python train.py --n_layer=8 --d_model=256 --n_experts=128 --experts_per_token=8 --d_expert=32 --d_shared_expert=0 --activation="swiglu" --moe_layers=[0, 1, 2, 3, 4, 5, 6, 7] --router_score="sigmoid" --normalize_top_k=true --routed_scale=1.0 --balance_loss=0.00823 --balance_bias=false --router_noise=0.3 --init_std_router=0.0108 --lr_router=0.00094 --n_head=4 --n_kv_head=1 --head_dim=64 --vocab_size=2048 --norm="rmsnorm" --norm_place="pre" --norm_eps=1e-05 --positions="rope" --rope_base=10000.0 --rope_fraction=1.0 --qk_norm=false --attn_scale=0.125 --tie_embeddings=true --parallel_block=false --init="normal" --init_std_qkv=0.0214 --init_std_o=0.0 --init_std_up=0.0214 --init_std_down=0.0 --optimizer="muon_variant" --lr=0.00632 --lr_mult_o=2.0 --beta1=0.95 --lr_head=0.00771 --grad_clip=2.0 --warmup_steps=200 --schedule="wsd" --decay_fraction=0.751 --decay_shape="pow" --final_lr_fraction=0.0 --batch_tokens=[32768, 65536, 98304] --seq_len=768 --doc_mask=true --z_loss=1e-05 --train_tokens=539400000 --steps=8747 --dataset="wikipedia_en"
Below are experts of layer 3 (counted from 0) of a mixture-of-experts language model. Rows are named router (the router's row for the expert), gate (a neuron's input weights, with its number), up (a neuron's input weights, with its number), down (a neuron's output weights, with its number) and show model dimensions 0-127. Each number is 500 + 50 x the weight over its row's rms, rounded and kept within 0 to 999. Numbers have three digits each.
After each expert's rows: a language model's description of what the expert responds to; "comes before" lists some tokens at least twice as common just after its tokens as in all text. This comes from a sample of Wikipedia text that the model never trained on. Tokens count by the router's weight.

# expert 17
router:530488515439554474512420479607483468448484436467451491469630497492505362523503442507527564598478484542613557443525523511515526486469510503480592491419519491506467469439408515460514405508520497490459607493617533469492452509466514440480523547531512531458478492431446524483556461527532458526551530514477573550488519538582443540517401554569521531512449464574466459495476459525508474503400
gate3:501408488547430531583518515500538560539558548474439563488560457474502558560549588452443490481501517521502450416545520511544501478466447560490438464376454486490413557501432453445456581424466477483420448535585497494456564516386572512516479576489461459401392500406460405467543500481478492546517503510490492493456543556491473506483563553483564495476520530512479491590462506483512468436492
up3:594434415645483475502460466494523488521517605533405461444540515486472460497439443546513545477446472511529456452427492479454538506502433502467451492515429482527490519531391447577485535441462544567462461545427389473504546507512480587519480503467497432474383460525542472489424499469489464545422540504516547446534494525531563521501494592462533522432488579455529399522523574463470496485520
down3:643463483549478556534508552543468516449420531523463526572431479544446533552550491533456459482470509565531476473432566516476555456554514494472487563368569562503393532549466421441538461474453541535499491475551516591451452600459551450436470499543630425550459444594463577450513493449506484500564509423528472457506465477512477445470474529489460511516468429446495518370529469498419569498518
What it handles: Line breaks and openers
comes before: "\n", "|", "-", " The", "The", "=="

# expert 22
router:451547571471470530569413419502507376558534414447498515483439495447489530466571601541569455621475507464575554426504435523512527572463513508452559453461587495514522497387597523442554424474573486436469526447522522494461487458449527485519461555506478639468411574412467481462573512487431474513477535483500412651471432413431482492502416518516517449533514500483449522517532403509465406463433
gate0:432429592458567479561503432428482517446608455492531455403511542486491515517532473489480491519553465471531454469492472513511498509529529487431400454359546453475463437411524448466548497488511639482427570507442484480523467420466494509514326537592452511495531539482521378498472476421442543548460494510577433498526551557490530552469506484492394462414463484490414489485541527477574447492554
up0:432424447534456480500526483524481452493403568461409564402493547523492469557506421477468536529512472523490489524482450558489454475589429530560509528494530507506478579419529548547537509450513422459545536527511477482604400473436581482551466522592553462401534399544479562482499454498540489533547481510507552482429493465633549433463536496357600513558497438460487536519427490439461511501446
down0:407513500495480498496451555428470517490455496516558464552528526563496538516451594552489479491383549462437438425427483476428536584581485420373495490532473523450496478570431575562484514476604548502523472388484460538477520502519408532561581510563517535518471504478547528482527488554465576504549490496423456618467442444466455461550453455519489614527476581411512584432520479484507528487476
What it handles: Articles and conjunctions
comes before: " ", " the", " first", " re", " a", " f"

# expert 7
router:496477515430489567531481430571526527552491495504467548470522502465432562505498404574520528458532501465645543499487576553526425545551462516407492481467512477463408421497435514466510455440488431559493555523559469589519576464488569496504555609523500505487511572484458455562504467537544446631573472562607464506423527486580420389484570575469438465481420439446415508530428471487529468435510
gate0:443498504489439575486486463502450502531439491424466495554465511452432430426573468477473632478499506490591505478580484520553488486477547511515526506518432427467435469482389529456521532442445478544534443430551533432529545546568457546596446536447404500465450527471377561562440441405591536435544436473556514489476479458448470538491512445613389566409462490529509576466458513507450433493502
up0:557637538502489492499508467489479474452482467505539498535487501521541553582435498503470390588414547509529447476430511476517547504511492531500393464540519564532515481571559451537546441566467564444503456582503509556415464544474608498531527487572528470583478560456552517470569463554513521518476589383534437462439537511509591522509517462463604489463553569573460424528500440493525528515553
down0:478534458505403490573421498507497508487488439516487525482473597525554485574538541528511519484450493531476640577571481541598477520520526497529552449424450579449547483556491553547457510516537582481435483448492454578508521425516540463515445484546503555489502590481445577491538545519543562505516488490564550532480450462483540585516544476468536578595482441512429598564631441505540536380441
What it handles: Name endings, apostrophes
comes before: " |", "s", ")", " (", "A", ";"

# expert 40
router:410561545379523486544438463536600465525544502532495499425648454515523476558516534504559558582551465493585544394376460469539357457503487494515604463519516476543575360458472592460507385578565558467516517544527563481443456471454526484563513575502448509467418459453507481518539482460418498504532557532485559574460504463551471516551528545577600543490522514526509467511451529457474504422437
gate3:478545480461506473563461497499465543591503577550509547497447506501511469533509495468528460535537643452440391461512512553430568520447600462500421606444537559461511519492532448470491452504406514519427508511581567473611468457517436551395521524497526623444475587484452485538555439543416456523611392497507569514450509513475399481546539506507373503568548432468444612569421546490511384464477
up3:527513511515487444578496488488441494537478489587445530448421476487464599525484487573540570399514505503583495504487467419507481553512549554463578470488498437472510483520557511516397459519624486554450504500555586565606563505524521537573541494442484597443523445463534511542557581506422517537517606493483493486523548466440539530453432586432497548456482480451447422415512554528494488487507
down3:558493482472459558440462503446572527522523500593441389505470576504374589420451479481497471472477492432536404562555436502543514521541490496435435450542509527553548459552503511551599496528549513505633531503508500553568478536443470453553546435539601460515513500563480529538482492458507505525506568563410356548461486595438467520484409503567410562519474501446424498456555411353466527472466
What it handles: Sentence punctuation, place words
comes before: "\n", " The", " and", " the", " In", " He"

# expert 18
router:461427515553530575562509462576582572554468469443415572469597474510415586431520486460519541498534443478605544463436469546504573476448496440465513372534484533396459506448418534446461395503565558454573618508553408559558510468411517480426562576525504501469368502446457550524520499487557519510521528519550508585483474561501546443517356561499524467446430406391476508520579478502433560452467
gate0:521530506514366568514485477526499505544640445487541537483485436549549487549513502473474552527533470473490517535490506479479568515471502471487545445432484416474467466532439582502522485576490462495528468464492486483561566475507480558519594475491456542517564463467510445500566466530437514489424441657496616482507484458409487485564534515467519474371490560496552539474431492475582483452502
up0:388516558513500552467537445424491451551455540495484573549532480456489527542431560614513496495504502545467464466541472500516482523551519479448660566501425386557477514548565431492598498522543547403427526558538422479450506537498468517512468476555532482401479559452439453476409479531525453457425496483557426571506417540545489525598413545492489452449470522429491482475529497472427477556503
down0:501485490505550532500617589463520516478516420415511531459511518551527449420580467474483502473417536515510515456532410430490539508536467525463463531465513456522524481570474568486604424489595454463469398477545488561449502500464544462449551464531400470499471482565579557476573519481495610424536472479489470459478610508534508483434479532523480448518505422480491402548426537459454542517420
What it handles: Stem-completing pieces
comes before: "ed", "ing", " of", " in", "er", " ("

# expert 59
router:479481503480544465509527432482507419557483437443411474508545402455576468521516548500477548530531498381516534488452516416668461551495567469413622444501489467494506478505450507430472399483622522533505545495481454557456441474510514466582523512492460531474460562448495540536491539504491517537465527567547480489478449462517412514503535495529629480432547557495407576443410497510492440469450
gate0:434585511496507488559481535607557511526480632507554485442468397521475458465451423511559509412469526507504586546574473475535432512515490475498493513507517484593538560521502520442421475548528465458523604471418495571504560549445410456541441501536497481474460555501486528470584472516531626555455462528521439489529519498496482518455465495514566533508536463392487565474484443520476492456430
up0:494524510565431515477496567472479472542527515532505502560548588422532471520601600514538495540549528452474461522478519499475446474451543466429497436491524374484523550481416500524560462550561463585555516517506441585508464479532484488523582542443517453574590449495527563471416547580545501497582618591495432489523516436498535554459527439493390561527533508498480582381507499527539533463472
down0:574404544553460456481502479567541483429451510502547554479452474556404534482446474521518414513512502515535460441493447472432533448625405529524586518535520552435513452533429540501394458531445520556491437523554563528607419506484491514336543544430480512509522517521417502483537570503600508518443563398411494494481508475482517574528582497501444380458474432577535603436463519435510488452524
What it handles: Plural s endings
comes before: ",", ".", " of", " and", " in", "ion"

# expert 45
router:486539542345479424424486444518430519431502434410434540547528461480509467526547586502498509452429437595623495485541392526478529463485572498440523512437544513411420494438465517491442468544507518494473565467498507535474405464500524485510564540484412536425436463462426500493501432567547409495489544562471498543496537467551466425528449536586521501509507470537452520454478392526532512547462
gate3:585518530557533500494466485474425526519403511553555535421522549475404573475480439339610571529510691385634502543515498532492565538453402449493441544494473444553444545416529543468489400430554407501545482470526564526489442472450571513487570521539479531529484491526499539392538472530516383564506484470490559540456480529515573458554537508518503474512505481470533492579431562531509599450456
up3:395467462362404517520518435480518506515602490493470427592533397510525453479517518597514437585543376489423452534522436496526578561524599527520492521470570538502491415516462501516550566497512548444501516525457460467595570532534506528520452489499597507467416529453542457524441495500469628505425454458562471467507519496568465464416496551479522547465507507485477513465609553448510466554559
down3:547418508437460502491462400549467448447529449470472508522483418581510487555487555541442418567454526446495463475548470530464430525334477503464513532450474485461517538542588530455527506522585486507428461482466499526645463434581526528407467501514454439537476538575515591447444533506465587430504416536605550563449538466589537544488561556554461522496513431570534633546493542493414517489556
What it handles: Line breaks and headings
comes before: "\n", "|", "-", "==", " The", "The"

# expert 16
router:436473576458505422497453430526523451509408535443458541472575429481566506529467487496464476579569452416577494499550490514586467565505526485389553446506538446426543424481467511465500373534586450525523604485535523519506464422525510436539481539522371500446503498414470490618440563449512481488562507520495496474464521512434414474556476559479571449455581538484433531441467557511498425441477
gate0:448435490458484421501545501544464536493570513544506508423544481434481547495453464448540537484508475527565591589565406545532507418498530485495485526457517630484565466510489525480415454528488462537548475449385522507526437572488423462488459485609533545538504635567514402560487456454456539542538464385493492516483463413531456622548508460494608449519479427477495558422437517509535502513506
up0:426468497487562561481544478564554522536430517435491395460583489499534479471439584531518450593379501455511596525510526580567484512476487480450505481472522480412478464621589466515517539461457473424505472446544516439546387531451586468433503468508461440489523566491456419536550461479401548522427561469470462506436425525562532550403458481430437520488495495523576622598509515483520566487506
down0:486493461496427465608441479453528518526539538393485433461461482573475476371547549554418411494554530507557530518560548524584614526452452503486524516564434541480527528493452535569583536545527447443533509524551551474505571549510550447458462426510455502464462384458556527508499497502514471487501359408529469478538598502497489534475517398508429516486503437499440479450434462526488478408525
What it handles: Plural s, possessives
comes before: ",", ".", " of", " and", "ion", " in"

# expert 34
router:535530514519496540523399505433490487521502448415468473425498436477526498517548453502381544511491524441510522486478540469550420585507460431563678553411505433462512524434471476430481477601513549499382531482494491502449464454381551409514512557503509587560381463497531506454573528617480509470492574553542512497459450446592411544554460412506544510509423478540446450537553417521482489499455
gate8:546483534507542509484503447435485511449533499442465478492512514545500501533422603524436563516464470464399497523518528434525464589635522570487524496417409471430539476517498527482504516437487565494432563444475437533496540441435549568431589530500563494487525506446546593557474520535501519470524558430505482493467391420624441509494562410491549524537419574504358438459459534481574438582558
up8:460546525541540460528477494534557530527457519434581465521559525515523485550498612489424500487489574520418533500504560595484504485530464571508518483528396535570536451535542489496514517437492421552384384473544465472471498519489526523489565522423488563541397407447452562534519506484513604517509540536505470539515508546501467458459461501586509541498522527603439458543483531486459508602594
down8:508532617554525493544436464480486367520517538545527545466452479608532497612503374489421578512461523551512501484501545518440591565536499579469519475424510556440450445460582499441513533521413470444485467469511511488539420485456480460470518545489544507504526472479487528512578496509507429438500505479512424443554421550540425580477552503551493508519541525501408448451383463549441445578477
What it handles: Mid-word syllable fragments
comes before: "s", "ure", "ter", "ur", "ing", "w"

# expert 63
router:494461508493486599506508460552518480504461449379451584469582451514498516544467457414435446591571533457595530501484490567562532497534498502418477537442508475490551461446440472478549446510579553529545523539532524615552477487514471532391601507523520491442395598553430434558605537540512545533491460475493511429482468488571393548500467458522553390445476496409553458505578439461491530451423
gate0:516524508502513365484497549586555544527544464487519576485468512493513427504575540543429548518532445560485555510437442465402453472524453567467535540461555498574574601454480482490503483452516508609484435502521447444542534500528469599572509546464445554518416437557481466467464543503539503508382486554445482521465442522516421353564481478651487497517525621534485441504461403452568441469475
up0:588532519580442561522561518471455595399425515470422477508561442499496515594421481497553507524549442421495470463543500506583448518477439446527465542514496558449465474500486538450394563524551504418472543469538438529534498525483504449531523534559502448499517538417535484469480506537461416554595548510513496552483480522443547570498440522544537480499494541473437502461494531479435544486500
down0:375475586486467469393494509481501512590535510557559611502506505441526483433517550503449548503482516479423510530486478567590488489498578550483527509507500435433528509472522548548475523516573506485529493545419419419457538487494591407453501473461436573577514498510555496434488467497526494517494524530444476616437596520570438543438427365457522498496502590481580439489477496541525536492506
What it handles: Digits and numbers
comes before: " |", ".", ",", ")", "–", ";"

# expert 48
router:459457588500534539429492454456533497546481489465378513510502412451505450529496483505565565585465451474590500421419467525522440429491598516518551471495604510517517504503572571466463429473510560564546515438578546490399551439538500472566557608486538543484451548433406496515497518494465454532515527522483455546497472443424444554490534530588434584509459463441544453518503435546481422515404
gate0:456395515465522530499473450477501424549436565502432573507564511430591475476449653504506539490557557496534444473508481530519488556443517513499476534515469532515571567552469627438459498427487518481432480564570559478511488504522544477408509486501543515447382546574500422472498476609507426494623533507536509485544459529441493571485516456488477485521493476447611575493463487521606497543577
up0:526562485521514473457523579503484465505562507636521476441540499494544402525494364513454416469534531435542445548422581479454458534475458527497456495519527448424461408517524418510454466518512310488519464576483464487538495535475434476407543529548479471536510519518593557546633352519514526553533465485511534526484590491497536430520502558529554594377481411471490507474424430527454487499565
down0:506527521585551474511503515455504425398402438533517460523388516506451510505474522494447463610373452531463475531465496539624464444527601568422528366500544500564467416461492505528581533430474569528513562405497564546524506508414450518511542502642521464484564528400554480439529517491505517382508512493535510455482473502503473541402489431544547489443516494521509490424574445489500511496504
What it handles: Prepositions and f/st pieces
comes before: " the", " a", " 19", "it", " his", "ten"

# expert 0
router:443492574441418581527521390487499474493535440415520436432578443471541458491571498451513451491493477512523582497526516546502460460571475510470540454363586414489464528492524535433450528544493506507427537456506531513567530396537543471418549491513514630427470483407478511493562517519543525482472565495438473463468507459483495425505549495511465488451538488487486536499472406518504483421520
gate0:483504482573553550523469516592549418477467571524440602534507497469522475477434505500509492492477433438563446543533527496534481513482608494474548586487494520524470515416513503549433522566515430563549477506525479416366435511523455570498637484525439406537513416486506476499493574597449639543481469520545461535528465475483485451412465474491587439412513450525530500459476498487499441503465
up0:447475500546540476525534418504618386451425448412505567484475472543476439559487567451540532467509380464476490478604506553498468459430605501550521495388495522455478565574514506502440629559503557436514476417567496433426469409587537538433602490543464390497450479499490481589536541543502618487410529507576499487476495497460440541443474484503504433401436490523617577495524536500478463505474
down0:476569531501572510551566457489546496529486502464587501467490433577485458536499486550531520490555464463466434470504512554424566467593475580451461571470540511510519392442512603409570463496486481465454413546436455479529483473562488521438547455643475451375546511433532482435487451455550512334455571457489574481508491578521420550434523490494466440508512531493534526502508500490510567457512
What it handles: Line-start list markup
comes before: "-", "|", "\n", " \"", " 19", " G"

# expert 54
router:516461509418431457482457449510484437506424491422539467532569530513432501549575544493474453600572593521617513493470570522508547493500486517524484483453416471429510441422463532423445499455503463537469526458649524558481440539429502422537483548582483540422474528452396526572619535542460461533518550508407595494484457542599497481568478593508496447499521460406491570565525438386500589426391
gate3:536466533420526425483505457571528475431527522580504575496491503477469599508562549400472511518397528478428501509448567455490401457553535535479500445499453530396538482601498561482442475499525397437482562457522572521398520532580549470529542529549468466535547513590455440436580536436453497495500527490421586550433506435574450616460489496540559530509485508497495507417521512476516554444456
up3:514459486445555493442550484516509560533539455530447429509531444490501409472416503602513512500446504499499563557548481552471486552456540513411492493537499542454475534504438434438451484535493428485588467431497567530475421497529509563499501500443488484512471433504556431473508554570512455432497508516512560547515498441468543508544456500580538518564595426394489435531591596553557423557567
down3:571413540529548572407561502464475443458481470422424540560603489514485423451470411438509490475467518408510493518464409426441455582464565499392562546509510463513445499592511463552639494566532535492442475512462546439509463528491567653535506467558518542517472456496424547478443546432555436479537549436545485503455475501498554503541454518467555502503460510523463592489522565520453537473545
What it handles: Hi/mi syllables and years
comes before: "s", ",", ")", " (", "d", "′"

# expert 23
router:415432558481439512485461450541611491500467431478588590456584420492451523502469494470461548517437535385541489431464462499503490485428480368444560462542428546405538471516526426391492487552462526445561470497555485483587487488494575531420563623567433511513396479474503426602478555549501481508506506460476462481420435508507491498546436432551521478466469576442495519471538472494477534532460
gate0:418547571516561435488423459470536456406447405519583492497498515532596450512418569417451468556503544406500408500422513473483495550503462479509450591497545465557501463534520408467484493546495494540417416496496529581526541500406682469522663511490547491523535525512511453459482554544530535551494432507447545473528466503490493470488509557538469420506503535510491467492508541473531537497480
up0:348511492518516496507436462528499527485486475505470550434588526528577533607455565581527421509471596437484540465525518560490487532475458444388532506447540545482450434538510423472517506596581430525425461639507504558489447475452593515512515523435555503547456471365529444499545465508528531507461480538474585526600548529503448543509507571430529398549487463458481476580493543587531520516481
down0:537504489545525619525481523489497499499476569497495477516466538495548511385393463520509487482467530569524623466465551515386475457554506526519539516513542549493438482462501465470517404473483493549433562476398471481512501510472466438433480448520560497387453553505527492393528473521518539468507557405407511512429482517524545446463581433526522521490512548383393460477502473567442482537481
What it handles: Verb stems before suffixes
comes before: "ed", "ing", " by", " to", " in", "er"

# expert 42
router:382555533513505471490535397474433492621545455479492553445514506543427490534436444490500522470503474476626509463428443503480426549529542440409506530455516457352390355513497562461526430598518512477513545514487542450549530450395582474527490559540486490451569508437468438512611510501527505464534552472557377438461494510494445501476462465545525535468477471469528514475526487471524459454416
gate0:515565489490535515468513535526578442523525541516522538516420478411505489503464521477485517386549483482515601470471500520518568477532531535326478489465505536465527466523480548493529467483532486512535540492595393420375401454445486543474564548565472430506446488530490571521574582599468508418584488546510452560518512440640451499572396491467559438517444502587461560554430536460500544530507
up0:494460455520561451476474495416452496538376446467521448572574502462514532515475516464463476587582476535456477487539515453501422508440510517570491438472497490551507593522500477527491583520545450561538560523439592585596543555528471504482465462486537561609525487484481477465419518399542588551520548523457456478520445522491496533410593488475436516439518453423560493441575501526456511502630
down0:531488487494448442397514539502515450506627521533524473550528471478522495477462510449439466588509469429453513503604412522628536443461516493547445543497502501466497527515431496472499451544541474572418418570530495385506467444475427560394362487466530391527386538547497524477384549465547465458549488476529491458508548515662476496463475516493496422524402551608478534426520483491368512540482
What it handles: Table cell separators
comes before: "\n", " ", " 0", " 1", " 2", " 3"

# expert 6
router:364450551477450577487460456457564514484486480496461572552573400544473519444586488493443505476477484438468587500491474497483474510478454493478517502460522500423532466416399491417514429583489445580456491496566498533457467517359451470506502539545578570494378469520419402539562505475525474450504553496545522500465572566520500488508451470475544431521389427504546528517497479501433411551498
gate0:448437532428548534553515592589538522556534471529488487493516463487446519505436451499510525470508551460444486551528551628519557491498550531440396487480514451506470483461468514501536492467499488554500456502525588481445467552538571500437423533478437483514503508444533384477431464480423435459593603455505486609482496511523481522497521490548538529662504494536500506379491493518400549462519
up0:419540450477479595479575533488451543527475501559550458457481615453480392468566506514480504501460467451510487426486468465401533563556475483532603492469525487485518571488416433515460513372431589669476496441527581554622468474463489550438572470532449439540486460490543564502483441549578455442524442472508453465434493473482453404476479401572576496482397413523477503529481541484497447511476
down0:538531478464533570463530496475409456438513465557501526594437530551572464558558400438465496543566472501553462461452525543516467467445527507516537500491459506504494450493482524458554495503467451541529516573450492510504425473497483445435478532451542491484559458433490516502447465518453582495514564585493515486406543542576442484541568495581454482463572515559428537567464552550440441432479
What it handles: Mid-word noun suffixes
comes before: "s", " of", "ed", "ing", "ive", " in"

# expert 53
router:474412587519396548454391482522508558492550515453440486474566468532507524523474520423453546494533459519489588484450445421568500509497511479470612457496491449431543507571472555453512532526527510534404597472557563589447460480453480542515544602573534561396502470451425487476606401421550444448471409608504534583467544493491521440560431488466513429422500442497463439477497460488438411496423
gate3:526387502497546545413538506527421418466452508482468495476513417503535592417584522463477448487440402526581503518412542549529466502432485578497438563551554381436507492499436454481440479498520523501579528420394491448450427457525482550426538507545500543421461531498424505420481554484530566463521517526558514605475545569513570537550522501537527465631582473478519544482504544545510417512477
up3:590467517509535495443559519579522499500441556484473453452456438496503370474486482495510522447544448531569478589450490506543478553539448579460452501580516483416479442457377397514452570552550454372599548452461432543476450601497432554542470559507461581448507509525480472527531527534505528501520410534556547606493442568472466410466516505511557584510515497516544521503571394489589507478538
down3:534492561587408506433524488459482421403474551534503495466488585588460469476588575480426434526459508505435551525496484434464564555531534424500469421491479522479485478539511500478575502414528495351554463476445527433529485425591442502570498477570473534428511482474518495510505525471585500498472479490569495580557424465453453540481520517515472526466368405467540506497449538512500480501475
What it handles: Dates and biography words
comes before: " 19", " the", " 18", " of", ":", " 17"

# expert 43
router:454406531403531484504485449557492488489547460453421531557567447412510487441552503539546621532428462460515579428374438517577482584540523498433484507503508519486487445505483501474575542532598467492525544552556570503560510459543465513566531516488446495468435554443518504555491545510507431566552399508404432603469460569484419498528464513510457513477572434507443502484489495525403479456501
gate0:555510561508526621540461514499516452428478589500577426520539514464534478503482479468519432567529423482443536526414485495485501446441527543495492493510461458448498503461432463485523423537483460532591523540478416487415495417423468474526572489549502449539494436481521552424498517555528460494584428539546521527569519373443490404454492452448437479525492428457493552500474532519489523427525
up0:444496512569480496517483468487503601544495493528448637515462561516523564478530536511424586446488574503568412422605511370522469529581502401531443531572462495505381589518488636499461501494531553480400491578447507474513481507595566556526472521454473548547497475506455490539416480503547469522499480483470488483499436451540433483581535504529512554465515558567494520446505484474506470445456
down0:483501555589509431478481508492481398516437469416464434482550546544558435588560433458473479525523490490522478484540568591476525574453449538535559565427534509509442495527583429429576476481445542427460567513554525512473490524490542448445533611380406529528477530475536410485518475400457547508510490570552507486503549472561498568473414519545460477473497516457492562538450483559528490409552
What it handles: l, r, endings, punctuation
comes before: "\n", " The", "ish", "ation", " He", " In"

# expert 35
router:494399547467489469546414476584605476528559475492514561479517467587399439570483576443469583577520523516508573554512497489505401482544543486418605479513566517475513481460487492405550489568445471512500567529539557520480434430558490563422553495526535569493489525519468484611559543453680547544483503487495531504480484576541492518559553426508465493464534491452493515509534411446448395414473
gate0:508462552560434553510416500576490447414402495494495532423480338479478481464542450451483443509526441390425453507511450475508469494515525493495591487484543495453549547528547423438522489446528483380506540485460486535463511522427519528447568515487572485561524510506573544501526473472574587541402445532469482429477488475474493490527576529604548504522588501522590499504459461453513466431412
up0:521457440617498509547555459493478482402451430501519555450462495545494436514604457433490535500574396553445443479564504441467453465563528437492473515561481481562599559420526329495541527405530539400536480425506468514512505634476443452445517467538517477496552441535485431579559502594558447541400467526572484525523497590497505547480529542589547412496492495471596535487469494467481560452433
down0:533452463453471595488524478601485473425577441487433445507395548468488515471489542573647520522441546560556416473436592510555458510468462460534498463597597483516494569492468503629575478518454630504584505573531525458461451506524498523488501441479448525505533441460482529445585465505490493506475512475501366510512545506529526549525427454462559534441560516522534530453523497559539539513468
What it handles: Years and country endings
comes before: ",", ")", " |", ".", " 19", "–"

# expert 5
router:454464546507513538520525406523543453529576476430489472470529467523497497402506500472563467445555479461573549476538534564540444525469553514515546439415550503435535466377556514478566508495484600530439526536486416625473545462516528561467450593427528513450461525507554419576572471568423441582529509520489444498504486500575399536532492486558604466491522505443539525525492420550470493433525
gate0:422520553503530556513430560534494508437550486393467566503436528480478532521447531594423470488499419392471500517607521519530444467509443441626529496499526451480559487496552499492454537510490582602473492451547420504606545482427582499539403513549531541460507471474480472527492567532505523510439595551529512459401523461468500530582480563484488510523443585528455536547493459563447480547475
up0:525420471506492455573544472516571505496487460606498487532529498520484404465472501493577485573513557566485512511450512492412473526457606563409462507519540485507510509510485503449540449487539459451523456458465522515463428504493459556463518548443373396523483508517545490550597435531459422489539454401531416511579463515555450536551521433522549513514388476539533466490481562504512523521560
down0:600422575483501475558409456535544552471437586402491432413530525490550507549583523477473502535486519484535447426405458468470578529504632433442486459416549506483440472505440513408501535464492441488509414382549583599480538581501463518466539497473468542479534578504466473402559534495562455522544407506462550536387416546543558378517520500529499539501508509463470438466433533548458521527477
What it handles: Numbers and word fragments
comes before: " |", "\n", ".", ":", "00", " is"

# expert 47
router:447498519455373554464460361599547554534574524454487576484524495471515502557484517504424511541493454453577536443436522614448411415594486563508538451498487470516519497515480571479552379470510527472426515466532462584453564531460565526489450541480455510479520544435486455520586548491551504571563532456540461488481572506551426435552475468490581418468532487492490540507526428507392506458563
gate0:531431495576422484594555527486451518431500496471452544537509459492392455541502496555536465577437483431504522525470417478474474491496380528456475489502516504555433448486451515517419569529544545526439452534523482594478397633550571489498554430459486512466472509444388444527543498519436411508471465506568538523513489428493527496501534585471592542487458510483474454622616499400430542490537
up0:482535477532425558548502530393481379441452435438533408465539502537462586515460451525573508431505513538481490532491469513560528507557515549559522524406454529503579439441472445516498494508458587486523417475521470493534490478540548509545506447440537523395465511514497495532489566567387426490547506467477494529481439495452556456420480482531516469489498489421521453492533546436579443525449
down0:505578534499502460500422475535491456533536490599416501536430513497525487520498532391403550559496468457453551475518510487574438547466533558524587455445491529564423528490538455534607566473506546554460473490444565503489491523592354601477544429522542532521572442473477533549534455486470580503527536522489572619535447494526474508599481483547491554525468550526487508438441503520444513477487
What it handles: Acronym letters, closing brackets
comes before: " |", "\n", "A", ")", "S", "C"

# expert 19
router:488458539435440494557455425460503510486455458410460438549593371412475526476524518457487456512510487490516543520504488466497440505587439572511519550490577531487521570454549464416524486612452482556466499410557523478514429501411469506545489522586550630499463517499528567530531530526534552489495469569559513595464496555523400502526522478482583462491470523522551573503500454503417427501447
gate8:459446446605545460528368620426477525476547560474474467507495474482397503474516447481493495518532376523544489509590490381537520435479462499481454544470494539553544467543545508481492552475580575565479376475507450494446465501474496518489509538584478529480413470486495510520544474581492572440482512531508500444442477457504478516454449526449615509565485539534474548483585506516512489478599
up8:479519487547448441468506450565559429468455521587603551508502477519406543596531441551542534535538538524531532560491484491480548460559503449536583566472385518403481469479479468497417411544534446540514463533402499583516463533510533502459510426476530524467474587543480521527440546460502470506458487586512475404476459534457608487580578577520466566498540571477478437509513558535474408483552
down8:485534542494566473473472582469477602531468359484607521471543486580495461534485507390508449585519445536484413453480455470553406455505586523450466535486491442483486421558542449488496581487546466568483556484632529476555545479575436542470436547532514449547542485453474538486541545601393477462499502514503483453463475545504510424505499557514451499502525517479536463617468491447499443547493
What it handles: Inner word fragments
comes before: "s", "d", " as", "ation", "st", " a"